config.yaml
experts_per_token: 2
d_expert: 96
router_score: "softmax"
normalize_top_k: true
balance_bias: true
router_bias: true
seq_len: 256
steps: 2357
dataset: "wikipedia_en"
Below are experts of layer 4 (counted from 0) of a mixture-of-experts language model. Rows are named gate (a neuron's input weights, with its number), up (a neuron's input weights, with its number), down (a neuron's output weights, with its number) and show model dimensions 0-159. Each number is 50 + 12 x the weight over its row's rms, rounded and kept within 0 to 99.
Before each expert's rows: a language model's description of what the expert responds to. This comes from a sample of Wikipedia text that the model never trained on.

# expert 51
Description: Paragraph and section breaks
gate2:39 39 66 05 25 57 49 51 55 50 26 60 64 51 54 36 44 44 40 47 58 71 57 50 49 40 52 58 48 66 60 57 63 69 45 53 43 38 57 59 64 46 55 60 41 26 62 43 56 58 28 76 34 49 56 41 26 41 58 67 48 39 65 41 43 64 55 45 55 56 39 49 51 59 44 71 54 44 36 52 70 59 49 52 49 51 36 24 36 50 52 54 49 47 38 48 50 41 51 42 59 61 33 35 50 53 66 49 42 32 58 66 28 76 69 43 30 35 59 27 39 53 41 47 39 51 57 49 62 32 62 41 54 39 57 53 66 44 66 57 62 56 34 44 33 66 51 58 47 77 63 51 65 51 49 71 54 60 41 52
up2:51 50 38 71 61 60 55 38 42 21 64 56 55 47 33 62 37 49 62 39 40 51 45 58 50 62 45 54 32 45 61 30 45 32 54 26 46 47 44 43 37 39 50 62 31 63 55 31 50 37 55 44 52 44 33 64 76 53 38 39 36 51 45 52 42 58 58 42 44 36 34 63 70 40 48 64 52 46 65 57 34 21 49 55 43 66 34 73 64 38 29 22 35 64 61 46 50 51 51 62 35 28 46 41 62 58 51 33 52 31 52 41 80 42 31 53 75 51 48 65 44 34 54 70 45 57 48 40 50 68 57 55 62 60 57 62 57 34 51 48 27 46 33 58 64 44 63 30 36 38 51 42 49 48 53 52 50 54 48 52
down2:55 50 51 23 58 35 61 70 75 64 45 39 59 41 52 53 56 60 33 52 58 39 48 58 38 44 50 41 43 54 43 59 48 48 62 45 59 65 42 35 60 55 57 68 51 44 58 44 47 40 60 52 25 58 45 52 75 46 28 45 29 57 64 51 71 60 77 50 55 49 56 49 66 34 51 54 65 63 58 82 53 43 41 38 35 32 59 69 37 38 53 64 44 64 51 46 39 53 37 20 53 52 27 53 45 49 45 58 52 47 52 44 69 48 41 58 58 66 41 64 40 47 59 69 47 56 27 48 49 49 41 50 55 64 47 51 36 50 36 70 55 55 33 61 59 45 40 49 43 60 62 47 61 73 37 81 67 45 37 84

# expert 33
Description: Capital letters in acronyms
gate1:51 67 52 47 43 42 34 39 52 45 38 57 48 59 41 40 69 27 32 57 77 50 53 46 49 54 38 65 43 22 43 57 45 57 64 65 47 32 50 45 49 32 33 32 65 58 66 41 33 61 39 49 43 59 67 60 61 39 54 50 37 65 47 52 40 50 54 63 50 56 52 35 55 62 55 66 57 55 45 61 45 51 76 49 51 40 46 28 37 59 62 42 51 30 65 17 79 55 41 42 58 56 51 32 55 55 52 47 68 41 42 74 33 38 48 48 58 51 37 48 29 60 44 38 69 67 59 52 52 62 78 38 53 57 66 47 54 40 44 61 59 57 51 71 36 61 49 41 54 65 37 74 67 36 65 67 37 55 62 61
up1:40 62 54 59 45 59 64 43 52 35 49 59 49 48 51 64 44 58 37 56 66 71 65 50 59 68 44 40 43 72 39 35 48 51 29 50 57 66 35 53 35 46 50 65 42 50 65 61 51 23 67 51 36 29 39 34 40 58 45 55 41 50 46 46 39 54 39 39 61 72 44 73 35 49 55 56 35 53 76 47 67 59 53 53 60 80 30 62 32 44 70 48 41 61 71 46 61 78 48 45 52 58 45 40 52 38 59 48 45 62 55 39 55 54 27 48 45 49 52 38 54 39 44 42 32 31 30 68 46 38 60 32 51 41 41 42 53 43 51 56 22 48 70 56 57 52 54 51 47 44 64 48 13 43 20 58 53 42 48 54
down1:57 41 69 42 50 50 33 35 56 38 54 51 76 52 64 65 39 45 46 43 48 47 55 68 65 31 45 57 50 27 65 45 52 54 68 64 43 53 63 38 61 55 45 69 58 44 42 50 53 68 55 58 51 48 55 58 33 45 51 27 56 46 37 48 51 69 57 77 36 46 53 41 54 72 54 61 57 64 36 54 34 43 50 64 48 47 53 13 36 48 55 57 66 65 50 40 52 67 41 62 30 47 60 38 43 43 32 41 43 33 60 72 31 63 65 78 46 29 48 33 41 50 45 42 39 50 29 53 50 46 22 79 42 54 38 45 59 38 36 47 43 41 42 54 58 52 37 45 59 65 54 33 46 49 69 54 70 46 62 38

# expert 2
Description: Short word-piece syllables
gate0:64 62 37 41 61 52 48 48 53 53 29 64 54 60 45 41 50 47 51 17 75 65 59 57 51 62 49 55 47 58 61 27 61 45 57 57 46 62 59 36 64 44 53 29 67 38 44 32 57 64 50 44 39 55 52 58 67 47 67 29 52 40 47 46 39 43 31 42 24 80 51 74 55 60 60 33 45 55 52 51 43 48 55 53 40 58 68 70 22 39 41 55 41 14 51 40 40 51 46 45 41 65 41 42 56 56 52 43 56 58 28 71 51 63 51 39 40 52 61 48 48 47 57 74 51 71 67 47 46 58 53 66 39 26 58 42 49 62 47 35 33 31 55 62 54 45 42 61 36 34 29 59 40 53 53 55 62 51 35 41
up0:53 53 39 28 47 61 55 53 63 43 25 58 66 52 47 45 77 45 47 51 49 58 46 48 48 36 28 59 65 43 71 66 45 49 26 36 38 56 68 53 40 64 38 56 47 48 45 65 33 58 59 37 65 47 55 36 38 37 50 40 67 80 56 42 51 59 47 36 35 46 52 63 55 74 38 57 40 49 54 49 49 49 47 61 48 63 62 48 53 56 57 34 46 33 61 56 49 34 57 25 66 47 83 71 71 44 60 50 41 55 49 54 54 49 64 69 52 45 42 66 38 76 43 28 47 40 37 78 41 51 62 72 48 62 62 41 45 49 62 65 39 44 60 45 44 45 43 57 62 41 66 50 66 23 41 67 66 55 35 45
down0:51 49 56 55 37 55 55 52 29 51 62 39 67 60 33 40 21 58 50 47 25 53 69 40 52 44 74 59 57 60 32 70 43 44 56 23 46 58 49 43 42 49 40 48 62 49 52 44 30 24 31 82 45 47 51 46 47 53 23 52 66 59 48 42 69 34 48 34 58 38 45 43 62 59 44 48 54 47 44 31 67 48 40 44 43 45 60 48 41 66 34 45 46 39 46 63 38 49 38 53 54 30 69 60 28 45 72 63 35 42 59 47 43 45 38 55 66 34 50 75 31 57 46 46 52 48 40 41 45 65 41 40 68 52 46 44 55 61 66 64 43 58 58 38 49 55 49 41 60 24 29 46 59 28 49 44 39 77 59 43

# expert 5
Description: Possessives and prenominal modifiers
gate2:31 39 50 41 42 33 47 50 41 57 39 59 42 25 57 60 70 47 57 63 61 47 69 72 39 49 67 47 20 45 66 29 68 51 45 53 62 51 33 33 58 61 28 43 40 36 47 48 41 52 50 61 59 46 40 47 41 45 48 47 37 55 36 51 50 45 77 58 53 63 44 70 53 45 42 48 65 62 69 54 50 54 70 40 41 76 57 48 61 31 46 63 51 40 47 56 52 48 46 57 42 56 61 41 55 45 28 63 60 24 58 41 55 53 55 55 63 59 50 58 39 55 52 41 35 50 44 58 41 54 51 52 22 59 43 50 56 37 10 50 38 37 44 93 62 36 72 54 62 57 36 58 44 52 42 60 43 45 51 66
up2:57 37 46 62 45 49 50 41 41 33 58 41 50 66 41 45 41 60 45 31 54 68 58 38 54 57 30 26 41 57 17 48 64 61 51 51 34 40 58 59 61 54 52 55 44 56 56 45 55 79 76 42 49 39 34 52 49 66 67 54 64 43 70 35 61 64 31 39 42 39 46 36 56 58 58 52 38 46 26 24 70 54 45 56 43 49 28 22 30 66 52 48 50 54 56 43 37 53 40 61 63 55 40 46 40 51 78 39 60 59 49 39 53 45 63 43 45 30 49 31 55 58 64 54 40 42 30 51 49 48 33 37 51 60 56 64 47 51 76 55 60 55 35 32 15 48 50 51 45 44 66 61 55 57 56 32 43 44 37 40
down2:39 57 52 40 47 55 60 36 43 53 47 51 41 45 36 47 70 46 33 52 61 49 61 43 30 50 31 57 59 24 51 68 36 37 43 44 40 48 58 53 73 43 28 41 40 64 45 65 32 70 63 59 40 35 51 72 59 58 38 62 50 38 45 70 32 45 36 59 37 44 35 52 47 44 48 34 74 55 28 42 40 47 36 21 60 53 72 47 47 67 48 28 48 57 67 34 37 49 53 55 53 18 71 20 48 35 70 49 55 50 37 60 54 46 51 50 58 46 48 44 62 25 56 52 43 70 71 54 52 40 51 41 59 65 48 63 38 46 41 49 51 59 50 55 54 38 42 60 55 55 24 33 55 70 51 47 44 58 41 58

# expert 30
Description: Definite article "the"
gate6:53 57 35 40 44 38 60 73 69 52 36 51 53 37 55 43 49 28 45 51 50 55 55 56 46 34 61 61 60 47 36 49 47 66 50 48 70 36 50 40 42 60 48 48 51 48 57 69 35 46 38 71 50 43 68 62 41 71 35 49 51 33 38 53 32 50 44 42 41 66 34 40 58 42 63 45 53 52 38 42 55 58 36 66 30 52 61 51 67 53 40 34 49 50 65 45 47 47 51 71 34 68 71 45 57 39 31 40 46 48 35 51 65 50 32 60 46 60 64 67 61 40 68 45 49 50 32 73 26 30 45 46 63 41 34 46 66 59 77 51 35 45 44 59 47 59 49 18 48 53 26 35 47 23 72 63 55 53 61 36
up6:64 53 67 56 50 46 44 49 41 59 60 52 54 58 34 51 65 57 64 53 69 63 48 53 30 36 29 56 43 47 59 55 53 37 45 48 76 48 70 59 66 64 30 73 42 65 58 39 49 53 50 38 49 56 39 52 66 49 46 56 49 69 48 49 44 64 54 54 59 39 48 67 66 50 49 62 71 44 71 37 35 44 59 55 82 54 47 61 49 57 43 49 38 49 37 68 58 37 42 55 56 50 30 57 34 49 50 53 55 43 65 55 35 31 79 50 52 56 63 47 32 76 43 58 59 30 63 39 46 55 32 72 45 29 45 20 55 42 34 50 56 61 63 33 59 66 58 65 71 52 45 57 41 56 70 26 58 62 39 61
down6:33 53 43 58 31 50 46 56 66 49 30 41 28 46 62 47 71 40 52 58 51 36 80 38 44 32 47 52 57 37 62 57 48 76 52 60 69 71 37 67 51 61 65 48 44 48 29 60 65 44 56 47 55 46 51 59 60 34 60 50 55 55 33 38 48 36 53 51 48 48 58 60 61 27 64 60 63 44 38 50 35 60 46 43 48 65 43 57 47 75 58 59 55 55 50 42 60 38 48 56 51 62 66 34 39 65 65 61 60 47 31 42 51 55 50 46 43 45 55 22 64 38 29 57 36 57 58 43 48 45 53 60 66 71 69 29 70 48 55 35 51 53 62 59 65 29 25 52 56 54 54 35 49 61 17 68 74 40 58 48

# expert 6
Description: Table cell separators
gate4:05 38 63 50 52 57 43 47 59 43 55 67 42 36 50 39 66 57 57 50 47 53 58 56 33 45 40 72 63 31 52 51 59 50 61 57 56 58 46 64 42 53 55 50 53 36 70 46 59 47 49 47 85 47 55 32 47 66 58 52 66 47 77 32 30 32 59 56 51 52 31 31 48 50 57 43 25 36 55 54 52 55 35 58 59 46 23 55 54 36 55 69 42 67 19 39 59 27 53 55 64 50 49 42 55 48 54 33 44 47 53 47 59 45 41 31 65 30 56 39 49 46 56 56 39 43 43 34 56 50 49 43 50 49 58 48 54 49 49 47 80 57 55 59 63 52 66 30 49 32 52 29 44 56 62 51 54 46 78 25
up4:33 44 62 36 56 53 36 36 64 46 63 73 65 42 50 41 43 68 40 38 46 67 57 32 25 21 66 62 57 21 32 56 62 50 58 65 53 53 52 45 50 53 50 31 34 48 67 42 60 67 35 49 51 53 39 28 53 51 48 61 45 65 52 43 46 25 58 39 32 56 28 37 55 26 46 58 45 28 32 51 55 56 60 54 46 53 35 50 62 41 30 51 30 63 44 42 61 22 58 52 42 50 45 75 53 42 35 32 27 57 61 55 70 52 52 45 58 22 46 48 53 56 55 49 22 35 38 40 56 41 39 28 39 41 52 45 48 42 50 49 55 52 53 54 50 52 59 48 44 35 56 32 49 54 41 48 53 57 69 35
down4:32 49 57 33 58 48 53 46 47 56 38 48 51 56 86 52 54 54 15 45 50 61 42 69 49 29 40 55 47 40 52 48 49 68 36 67 39 55 55 36 54 36 39 64 55 56 60 52 42 58 47 39 50 49 59 61 48 61 47 51 40 54 46 74 55 59 35 48 52 48 39 62 48 53 56 42 38 62 78 45 20 58 75 51 57 76 47 44 42 64 55 61 65 40 33 43 61 60 75 59 57 43 52 42 42 24 56 65 50 50 54 59 37 24 68 47 38 42 49 45 47 73 55 52 53 72 64 50 39 55 28 53 34 65 45 23 37 52 44 65 46 47 56 39 59 65 52 39 46 64 60 53 84 49 47 66 35 47 51 47

# expert 47
Description: First names, temporal conjunctions
gate0:33 60 43 51 51 39 63 40 76 35 49 71 44 59 58 18 56 58 59 32 60 55 72 52 48 36 72 65 30 40 50 50 61 44 54 53 51 64 62 45 45 44 52 43 37 45 48 42 52 56 77 71 35 53 48 36 69 59 46 41 24 52 45 51 42 36 70 63 47 50 53 57 45 41 66 44 64 64 54 44 46 41 54 40 48 35 33 35 69 47 63 63 41 45 26 49 68 64 61 41 38 64 57 30 55 55 41 44 47 52 46 27 49 37 61 62 34 52 47 48 61 43 54 69 52 58 59 51 60 59 41 58 46 43 58 68 63 38 63 55 52 67 66 22 60 54 32 63 67 82 60 39 47 48 46 53 40 66 54 68
up0:51 57 38 56 47 43 53 25 75 51 36 64 49 49 71 39 46 65 42 43 69 43 50 34 48 47 24 49 66 33 38 45 53 41 43 51 53 46 58 26 50 58 29 42 41 60 29 39 57 59 57 29 46 71 51 43 78 52 51 07 32 65 65 53 61 57 51 55 62 57 48 35 57 67 60 42 46 34 54 65 64 38 39 44 38 28 37 41 57 28 62 57 26 49 27 53 53 54 44 58 44 46 38 43 56 67 58 36 30 59 48 36 43 60 71 63 65 47 61 44 50 51 54 63 41 66 42 58 47 52 36 51 49 51 38 65 43 40 50 53 54 44 49 49 74 50 43 50 37 47 58 54 44 34 47 66 42 74 32 47
down0:62 41 47 41 63 50 57 59 38 61 54 58 72 40 31 48 41 46 64 41 58 44 58 77 48 69 53 46 67 68 38 56 64 54 28 43 55 47 60 46 62 42 62 56 36 47 42 61 51 48 55 38 50 54 41 37 43 46 50 61 53 40 65 29 61 23 51 57 47 62 54 54 50 39 40 50 52 66 56 47 63 51 52 71 38 43 53 40 56 37 71 61 48 50 76 59 64 51 34 59 51 63 52 43 45 48 53 41 65 44 74 37 36 62 97 42 63 50 66 61 42 30 51 68 56 86 69 70 44 28 51 60 66 35 37 64 35 38 46 47 43 61 53 49 59 37 36 61 55 50 59 47 52 53 69 70 54 52 40 52

# expert 37
Description: Table row breaks
gate0:60 31 52 42 47 47 55 59 68 45 51 43 59 49 35 35 56 41 52 49 52 31 58 58 62 36 52 66 50 23 40 53 61 63 55 62 51 41 30 36 38 36 29 58 39 68 66 45 43 55 65 49 48 45 35 62 53 48 48 46 56 38 65 57 54 47 41 39 40 54 50 70 43 30 29 47 52 44 56 46 46 52 45 50 77 43 65 31 31 62 49 69 39 59 37 59 39 44 57 68 51 60 56 45 58 72 74 55 65 42 67 39 37 52 37 64 35 65 55 58 47 94 50 50 48 41 66 42 47 61 71 54 25 41 44 34 54 45 28 54 71 57 48 49 49 68 29 35 58 60 52 48 40 65 51 60 49 55 78 48
up0:43 59 38 51 65 58 63 54 53 51 47 48 52 68 69 66 57 58 41 52 69 60 71 42 55 33 43 30 52 34 57 35 25 38 62 42 66 66 66 54 54 56 57 53 50 49 29 53 56 56 19 53 51 58 52 53 37 51 51 53 61 48 24 67 39 69 55 70 72 58 42 59 57 45 61 75 45 65 28 62 49 73 48 31 33 65 46 68 50 42 53 71 51 24 40 47 64 71 59 23 66 46 49 61 45 39 22 53 33 48 54 60 59 36 49 42 53 52 64 60 58 33 50 67 38 44 45 40 39 50 47 52 53 41 56 46 54 52 61 57 45 47 35 69 60 44 57 66 50 53 49 73 35 47 54 39 45 38 61 65
down0:47 41 60 50 65 62 47 63 43 51 54 40 49 62 65 58 35 50 57 50 53 45 40 37 64 27 55 74 61 50 37 42 56 38 56 44 77 40 36 51 39 50 46 47 58 51 53 63 56 59 47 60 53 82 60 56 54 66 59 47 41 38 43 56 37 56 46 47 46 36 45 55 29 44 45 51 66 42 54 52 74 42 40 66 65 64 50 62 37 63 35 55 30 46 58 43 44 58 52 32 40 48 77 25 47 49 54 41 46 52 65 36 38 53 40 34 44 53 45 55 62 39 24 51 41 50 26 63 49 61 35 33 46 57 52 44 38 47 34 47 34 72 57 33 56 33 37 41 24 54 58 32 11 20 62 55 57 57 46 72

# expert 34
Description: Surname and place-name pieces
gate0:54 32 43 30 42 50 56 54 41 72 44 44 48 46 45 47 64 45 33 42 37 49 49 55 53 39 62 65 49 41 55 37 75 42 46 69 50 47 43 51 51 58 60 64 53 33 38 49 29 23 44 60 37 52 75 34 50 59 33 70 37 44 49 75 51 52 45 48 27 57 49 38 55 48 68 55 58 78 55 81 53 64 44 41 26 56 39 44 59 25 45 56 47 46 42 38 50 46 40 53 33 55 56 35 57 41 52 41 53 79 68 35 49 56 48 33 71 26 45 40 45 35 40 58 36 51 61 41 38 52 55 63 47 55 54 42 46 59 55 75 41 48 48 32 34 67 48 58 39 47 60 36 79 41 53 38 63 66 64 57
up0:52 64 50 69 40 48 51 28 78 61 58 49 51 55 38 41 43 49 40 62 26 59 52 52 49 42 42 60 30 64 69 54 53 20 42 60 59 33 37 55 61 30 37 41 50 40 64 58 62 52 57 33 51 68 44 52 53 25 46 50 38 67 31 49 58 47 49 84 53 54 67 58 47 47 68 49 72 40 56 36 45 41 51 50 46 36 58 58 66 52 49 57 50 66 51 67 45 57 42 46 57 38 67 58 39 48 43 40 53 44 40 62 58 51 54 65 35 26 44 61 41 52 56 40 14 59 60 49 59 53 66 62 31 57 46 58 49 65 60 35 56 57 40 51 61 49 59 56 41 37 83 50 40 61 51 49 33 56 36 82
down0:40 41 55 37 52 42 69 64 30 47 53 39 54 46 46 42 56 53 39 56 54 47 57 53 35 54 48 38 57 68 35 46 51 41 57 44 48 44 53 37 40 51 48 33 42 37 38 63 43 74 48 54 66 62 58 57 26 77 33 53 50 69 64 35 47 58 40 54 62 49 75 46 41 45 54 49 64 51 48 25 35 51 38 55 66 51 72 43 52 49 35 28 35 58 70 58 53 54 53 58 41 58 41 41 33 51 54 48 45 18 51 57 76 55 28 59 56 65 31 54 62 46 47 35 37 51 27 53 43 57 35 37 26 63 38 34 59 47 55 46 31 64 39 35 43 38 43 50 51 28 20 50 43 50 63 39 43 71 79 49

# expert 55
Description: N/S/T/Sh name starts
gate4:59 44 45 50 25 35 64 50 37 32 45 47 42 56 71 50 64 49 51 41 36 57 64 45 49 60 56 32 54 55 48 40 48 58 52 78 32 59 31 30 39 43 53 36 61 51 33 27 56 39 61 50 36 32 21 64 36 51 59 52 53 67 52 64 57 33 42 48 63 41 34 68 23 56 60 44 47 46 59 44 43 54 37 52 63 45 37 63 46 57 66 52 58 44 32 29 34 63 46 59 52 59 20 57 42 43 40 34 48 69 45 38 38 26 38 50 35 39 47 69 74 40 68 26 47 60 35 57 51 53 49 57 53 56 40 55 53 67 54 34 52 53 43 53 40 65 44 43 57 58 78 52 42 47 53 47 67 66 61 66
up4:47 65 41 54 45 59 51 45 28 48 40 59 40 60 51 50 45 42 70 34 48 62 52 59 57 65 47 62 37 61 60 35 45 36 48 58 33 54 50 53 62 69 60 40 70 45 43 16 55 38 50 63 45 39 28 53 43 31 55 43 51 38 33 52 39 52 40 60 60 40 59 39 39 56 28 57 52 47 61 44 45 63 42 43 36 45 45 42 54 48 55 47 50 79 53 34 60 56 40 71 60 30 38 56 31 50 36 55 43 57 63 38 57 53 62 54 47 37 49 42 57 54 33 42 36 56 52 67 39 26 43 78 68 40 57 46 50 68 42 61 65 78 35 75 67 61 45 36 40 53 76 33 41 35 50 24 66 43 67 41
down4:49 25 42 56 69 45 51 49 55 32 73 70 36 48 41 71 43 42 51 56 54 49 52 41 58 61 55 53 54 49 47 68 59 41 46 64 43 56 60 43 52 61 31 38 40 53 66 59 38 36 51 31 46 49 49 59 45 55 21 63 65 65 47 43 33 41 61 63 44 31 59 60 44 62 65 57 51 29 35 51 43 52 49 31 41 50 44 40 60 53 41 58 35 45 64 26 35 42 52 56 51 59 47 37 66 54 59 65 42 32 55 61 59 63 60 44 49 60 52 68 38 29 70 56 34 61 56 49 54 70 68 36 48 35 34 41 59 30 31 41 53 67 50 38 74 67 73 37 36 60 61 54 72 31 65 56 33 46 73 58